{
  "n_layer": 13,
  "d_model": 224,
  "n_experts": 256,
  "experts_per_token": 6,
  "d_expert": 32,
  "d_shared_expert": 64,
  "activation": "gelu",
  "moe_layers": [1, 2, 3, 4, 5, 6, 7, 8, 9, 10, 11, 12],
  "router_score": "softmax",
  "normalize_top_k": false,
  "routed_scale": 6.53,
  "balance_loss": 0.00303,
  "balance_bias": false,
  "router_z_loss": 0.001,
  "router_bias": true,
  "init_std_router": 0.0259,
  "lr_router": 0.00106,
  "vocab_size": 32768,
  "norm": "layernorm",
  "norm_eps": 1e-05,
  "tie_embeddings": "early",
  "optimizer": "adamw",
  "lr": 0.00144,
  "beta1": 0.9,
  "beta2": 0.95,
  "grad_clip": 1.0,
  "batch_tokens": 65536,
  "seq_len": 1024,
  "train_tokens": 508800000,
  "steps": 7764,
  "dataset": "wikipedia_en"
}
Below are experts of layer 9 (counted from 0) of a mixture-of-experts language model. Rows are named router (the router's row for the expert), up (a neuron's input weights, with its number) and show model dimensions 0-223. Each number is 50 + 12 x the weight over its row's rms, rounded and kept within 0 to 99.
After each expert's rows: a language model's description of what the expert responds to; "comes after" lists some tokens at least twice as common just before its tokens as in all text. This comes from a sample of Wikipedia text that the model never trained on. Tokens count by the router's weight.

# expert 17
router:51 29 34 67 39 52 49 69 61 57 67 45 53 65 55 54 30 33 51 42 39 38 43 38 42 40 59 44 44 40 50 69 60 64 43 67 43 50 75 69 63 51 56 28 67 37 40 37 47 58 53 36 50 49 62 48 44 64 71 48 59 45 40 45 42 53 59 42 54 66 45 85 54 49 38 24 24 51 47 50 49 31 49 56 47 57 30 63 66 56 27 55 45 55 40 37 42 61 52 50 76 58 38 38 59 42 39 34 59 36 48 69 61 42 61 64 43 39 36 49 62 61 55 61 57 27 48 56 70 61 52 38 69 60 41 42 45 60 51 37 43 52 49 52 54 42 49 63 60 48 45 67 06 31 48 51 48 64 62 40 43 54 65 69 49 49 63 64 16 58 66 47 49 57 36 31 39 41 62 51 61 45 52 32 20 47 54 40 47 32 47 56 51 48 55 48 55 38 53 70 47 60 35 48 59 42 33 27 76 35 42 40 59 58 51 44 57 42 45 49 61 53 57 44
up0:44 42 43 42 35 72 66 42 51 54 46 57 47 30 45 47 34 48 41 35 52 49 53 46 35 64 39 42 48 49 51 52 36 49 62 47 52 70 72 42 60 46 61 63 64 48 24 50 55 47 49 51 49 37 44 64 44 26 46 53 56 34 37 52 56 41 39 57 36 61 50 40 60 49 57 31 37 56 58 43 58 54 65 22 36 43 44 48 52 53 47 53 67 22 60 70 31 50 62 58 50 38 56 29 59 55 43 75 46 57 53 72 37 79 67 49 42 47 57 55 39 56 42 56 29 62 57 35 32 62 51 42 56 43 31 43 44 29 34 40 64 73 53 74 41 78 55 51 45 76 56 43 57 52 69 63 61 46 49 50 58 50 49 50 42 43 40 52 37 45 41 41 52 51 65 56 53 46 62 72 53 44 64 61 29 15 47 44 44 73 63 54 47 60 64 53 30 51 59 43 45 31 31 85 61 50 55 47 49 34 45 43 58 66 22 58 68 52 57 28 62 57 44 48
It responds to: Short opening pieces of words and French or German articles, such as du in duly, des in desirable, le, des, der.
comes after: "-", " \"", " (", " un", " con", " sub"

# expert 22
router:65 52 47 54 45 62 36 55 46 32 51 48 61 63 76 65 37 28 53 40 60 23 57 54 49 51 52 50 53 29 49 60 59 65 46 65 46 42 59 63 57 53 63 43 58 38 54 53 67 76 51 33 50 50 61 49 52 47 38 40 53 36 58 36 35 60 43 37 34 61 43 55 54 38 48 34 33 42 27 70 31 41 52 75 54 63 50 27 61 62 33 69 33 65 27 53 61 33 36 70 66 48 60 53 54 52 46 56 45 41 49 68 57 42 50 67 41 28 59 49 57 54 54 57 87 42 40 32 52 32 44 62 53 38 56 47 38 56 55 54 60 58 57 51 51 29 49 48 52 61 44 79 47 49 63 45 32 52 66 20 52 68 40 47 52 52 50 49 25 74 55 58 45 40 51 36 46 53 55 19 66 48 61 29 31 65 48 55 65 41 61 68 41 52 57 65 64 49 43 46 48 55 43 55 29 45 46 50 55 23 35 46 61 54 59 39 48 62 53 30 41 58 62 62
up0:71 55 52 36 32 58 51 44 45 70 34 46 52 39 48 48 46 35 39 70 43 60 56 57 47 57 53 54 44 58 50 24 46 49 48 52 53 47 15 48 45 41 46 49 50 56 50 59 38 37 67 41 40 69 52 31 58 52 47 37 52 48 41 40 31 35 44 37 73 30 35 64 45 52 56 32 56 65 38 19 45 26 44 47 64 44 51 35 71 61 34 56 60 62 26 43 36 36 61 59 59 64 37 58 65 44 43 67 48 60 72 50 49 90 50 78 44 45 48 47 61 77 48 41 61 48 34 45 48 64 37 60 38 73 22 53 62 49 48 53 40 71 63 41 47 39 42 44 34 64 28 50 49 47 74 39 50 43 52 62 50 79 73 55 47 43 56 35 44 47 44 61 35 46 50 58 50 50 62 64 72 51 62 46 80 55 48 41 77 49 40 33 51 54 50 67 53 54 52 49 51 49 70 52 58 49 43 65 52 53 54 58 45 26 40 50 51 47 55 48 55 47 55 48
It responds to: Verbs and auxiliaries after a subject pronoun or to in plot summaries and quotes, such as came here to do, had, went, wants.
comes after: " to", " he", " they", " she", " had", " it"

# expert 52
router:41 46 46 54 47 53 46 44 41 53 58 42 59 56 58 52 51 30 55 34 58 30 52 64 69 44 49 48 69 38 39 41 59 49 49 42 68 47 60 52 52 67 51 34 65 54 50 46 48 57 43 63 16 49 62 37 46 56 52 51 58 39 53 46 38 69 54 33 36 63 54 58 52 46 34 52 44 67 31 55 48 37 43 58 22 56 50 60 49 50 57 43 25 39 47 47 95 47 54 66 57 38 30 40 57 34 46 44 33 61 40 61 78 48 43 55 51 34 62 51 60 67 70 53 53 31 34 21 69 41 39 40 76 50 29 56 32 50 46 51 68 40 65 48 44 39 57 55 65 67 48 64 30 23 55 42 47 58 57 48 40 57 62 57 43 56 73 63 52 57 57 59 36 65 49 38 46 48 59 40 53 33 60 48 46 60 60 43 63 40 63 65 46 31 38 61 53 47 40 75 40 63 29 50 57 47 58 27 68 49 53 53 49 75 67 44 55 58 32 45 41 72 49 67
up0:50 54 50 35 63 63 39 40 61 56 47 54 42 51 51 51 55 38 51 62 71 16 56 52 67 45 45 59 53 66 65 37 43 55 38 44 33 34 39 52 36 49 65 61 66 49 40 63 54 58 24 59 42 55 52 45 46 42 31 76 47 47 41 60 39 41 57 37 55 50 46 61 57 57 60 42 58 34 13 38 15 76 46 50 40 43 67 54 52 62 56 48 31 52 61 36 58 43 43 52 50 53 43 50 28 39 49 56 42 43 39 58 45 49 33 44 43 12 58 55 60 60 69 76 62 63 60 42 41 69 50 56 44 52 49 50 59 53 48 42 62 53 45 47 39 14 24 57 64 43 58 55 46 65 61 67 43 40 76 56 50 35 48 46 43 55 55 36 65 50 61 57 53 56 51 46 25 46 44 76 50 58 54 72 39 39 36 47 46 37 44 64 59 53 58 43 51 54 59 89 57 45 62 45 63 65 41 68 60 46 56 50 16 53 49 42 58 41 49 47 48 61 51 41
It responds to: Common nouns and adjectives beginning a sentence or clause, often before suffixes, such as Process-es, Progress, Access, Season-al, physical.
comes after: ".", ",", " and", ";", ":", " –"

# expert 51
router:49 49 46 54 48 63 49 45 69 33 47 65 76 61 66 62 34 47 46 43 52 35 68 49 46 39 70 46 62 29 59 51 64 43 72 71 49 61 57 55 51 55 56 50 71 46 33 58 58 54 36 48 40 47 67 35 41 55 59 65 76 22 68 50 52 41 48 56 53 48 48 56 45 41 59 62 46 62 46 49 16 58 53 60 40 49 53 44 45 43 45 69 45 51 43 41 64 48 36 60 57 53 32 42 59 56 60 50 41 36 48 77 58 46 47 69 57 41 49 55 46 59 48 76 60 34 31 27 55 40 51 41 63 48 38 54 12 44 61 48 51 51 54 52 48 45 50 22 62 43 56 83 36 48 60 52 52 46 50 28 52 76 62 55 59 43 56 63 50 63 61 80 35 57 41 52 53 42 64 23 49 41 56 27 51 51 60 47 42 43 65 72 45 51 50 48 50 46 19 67 44 38 42 47 37 32 52 47 74 44 33 44 63 45 44 41 49 58 30 41 43 61 56 69
up1:49 62 43 51 59 52 59 49 57 66 42 35 62 45 47 45 52 50 35 78 45 50 55 52 49 75 41 67 39 63 42 51 40 49 71 31 41 49 50 73 39 69 60 38 48 45 50 52 46 37 70 50 53 34 62 51 53 38 40 54 52 63 28 43 78 39 61 48 53 60 38 38 53 38 50 66 24 53 51 28 47 69 40 38 66 45 58 45 74 28 27 52 52 57 45 55 70 44 51 67 19 64 20 49 68 66 48 34 45 21 53 41 57 52 42 45 60 54 55 80 57 49 40 65 61 47 37 40 39 52 43 37 38 53 41 59 46 58 53 59 48 51 32 25 33 29 45 59 45 62 77 58 44 53 44 44 51 28 44 38 45 36 48 48 45 53 41 47 51 57 41 62 51 40 50 41 48 64 68 42 51 63 11 36 58 47 63 46 47 53 66 62 54 50 66 47 52 34 65 46 54 53 48 56 77 42 54 45 53 37 73 73 52 63 56 51 50 38 57 66 50 56 46 66
It responds to: Nouns and participles for roles, activities and infobox field labels in biographies and credits: vocals, mastering, worked, studied, Population, Genus.
comes after: " was", "-", " and", " –", "Personal", " backing"

# expert 14
router:44 50 56 44 42 37 44 69 75 52 58 57 68 57 51 40 56 45 50 44 57 47 75 21 75 38 66 50 57 38 44 63 51 65 62 59 52 48 60 58 59 43 50 53 58 43 33 53 58 63 45 44 42 35 64 51 47 57 70 47 46 42 72 24 54 45 50 53 43 45 37 58 27 49 27 34 63 49 43 42 50 45 65 49 47 68 43 46 43 70 50 65 53 62 55 32 48 37 43 55 35 63 55 38 68 38 42 40 40 49 49 58 47 43 51 59 38 15 53 43 62 67 60 76 56 47 40 39 49 37 60 38 45 51 22 47 41 46 65 25 46 57 68 56 43 34 33 44 75 62 54 46 42 43 67 62 42 60 59 30 43 61 62 57 48 69 50 36 56 53 59 59 36 76 48 42 60 50 55 28 46 32 53 31 48 59 82 40 64 44 71 58 60 61 37 44 36 38 55 60 45 69 47 43 39 32 74 52 80 38 40 47 76 58 49 54 62 46 45 46 46 45 55 52
up0:58 40 56 40 70 41 43 54 38 40 26 34 63 70 67 61 45 56 55 56 44 45 39 36 61 49 84 59 52 96 53 32 42 43 68 60 40 60 62 36 38 45 52 54 32 46 44 55 52 53 51 57 43 71 47 52 45 53 39 61 51 50 78 54 44 53 48 49 63 48 46 54 67 52 56 33 66 47 49 58 31 54 42 65 47 48 27 52 57 54 56 58 52 74 48 51 54 42 37 55 33 48 56 39 40 49 58 35 60 56 55 64 44 40 63 77 50 24 50 50 62 50 67 27 47 36 36 40 40 64 67 44 52 53 15 60 42 54 57 40 50 42 29 33 47 44 55 50 34 52 41 52 48 44 53 49 66 83 51 32 51 59 40 60 45 50 35 46 53 59 52 69 37 63 52 46 52 47 60 43 46 42 61 27 53 39 35 50 42 57 42 44 63 35 29 43 43 27 64 49 59 40 41 41 54 18 61 76 68 45 57 62 74 43 53 52 55 53 40 57 47 39 74 54
It responds to: Field labels and their colons or joining words in infoboxes and headings, e.g. Scientific, Height, Position:, "Design and construction", "List of".
comes after: "-", " Order", " Years", " Team", " Place", " Date"

# expert 57
router:65 47 48 63 65 50 41 51 55 47 50 45 40 50 60 59 59 43 63 60 56 25 73 56 60 50 63 56 67 40 51 52 64 46 84 66 71 29 65 68 51 53 65 41 54 44 55 49 70 57 49 53 52 31 59 49 39 51 44 39 43 47 60 33 34 56 62 41 43 52 56 63 43 25 47 62 39 32 32 59 25 55 47 71 36 62 43 48 69 61 44 74 44 50 50 28 73 52 31 67 51 52 49 46 62 29 52 46 41 28 51 54 71 53 43 53 43 42 64 64 52 65 47 68 78 47 44 37 61 41 30 30 75 35 36 51 30 64 50 50 63 54 48 50 34 35 47 37 61 56 52 66 33 38 73 49 40 58 77 36 35 66 47 45 52 66 51 43 60 52 49 53 55 61 48 48 44 51 67 42 47 36 49 54 45 50 41 36 61 48 49 38 50 44 55 60 56 59 44 60 38 54 40 53 44 47 40 46 67 08 31 33 52 61 47 51 56 42 31 33 61 61 36 68
up0:32 55 60 43 64 46 46 52 64 67 47 51 48 55 51 37 59 51 69 51 47 23 38 55 44 49 80 63 62 33 41 28 34 59 45 65 46 59 55 51 25 48 44 51 48 54 62 51 43 51 47 47 45 65 41 67 53 65 53 34 56 22 34 43 70 41 55 55 52 55 50 38 56 61 51 57 42 65 21 34 54 48 49 48 60 47 51 61 29 51 56 44 57 34 64 44 27 42 24 54 56 51 40 61 87 51 37 51 38 50 50 55 60 48 47 46 40 48 54 21 67 40 44 58 48 48 54 22 57 73 65 45 59 51 47 55 36 51 64 49 48 43 46 45 50 49 37 59 65 25 55 58 40 68 48 54 40 74 59 62 40 68 54 41 40 71 50 41 46 44 52 78 63 60 46 47 51 21 60 55 57 64 44 68 62 46 53 68 38 67 47 49 41 47 40 22 35 48 55 49 52 35 56 65 42 43 53 84 26 45 76 34 47 44 39 51 42 40 30 55 53 58 41 53
It responds to: Common nouns after a, the or an adjective, usually followed by of: number, set, pair, lot, majority, load, record, lack.
comes after: " a", " the", " large", "'s", " an", " his"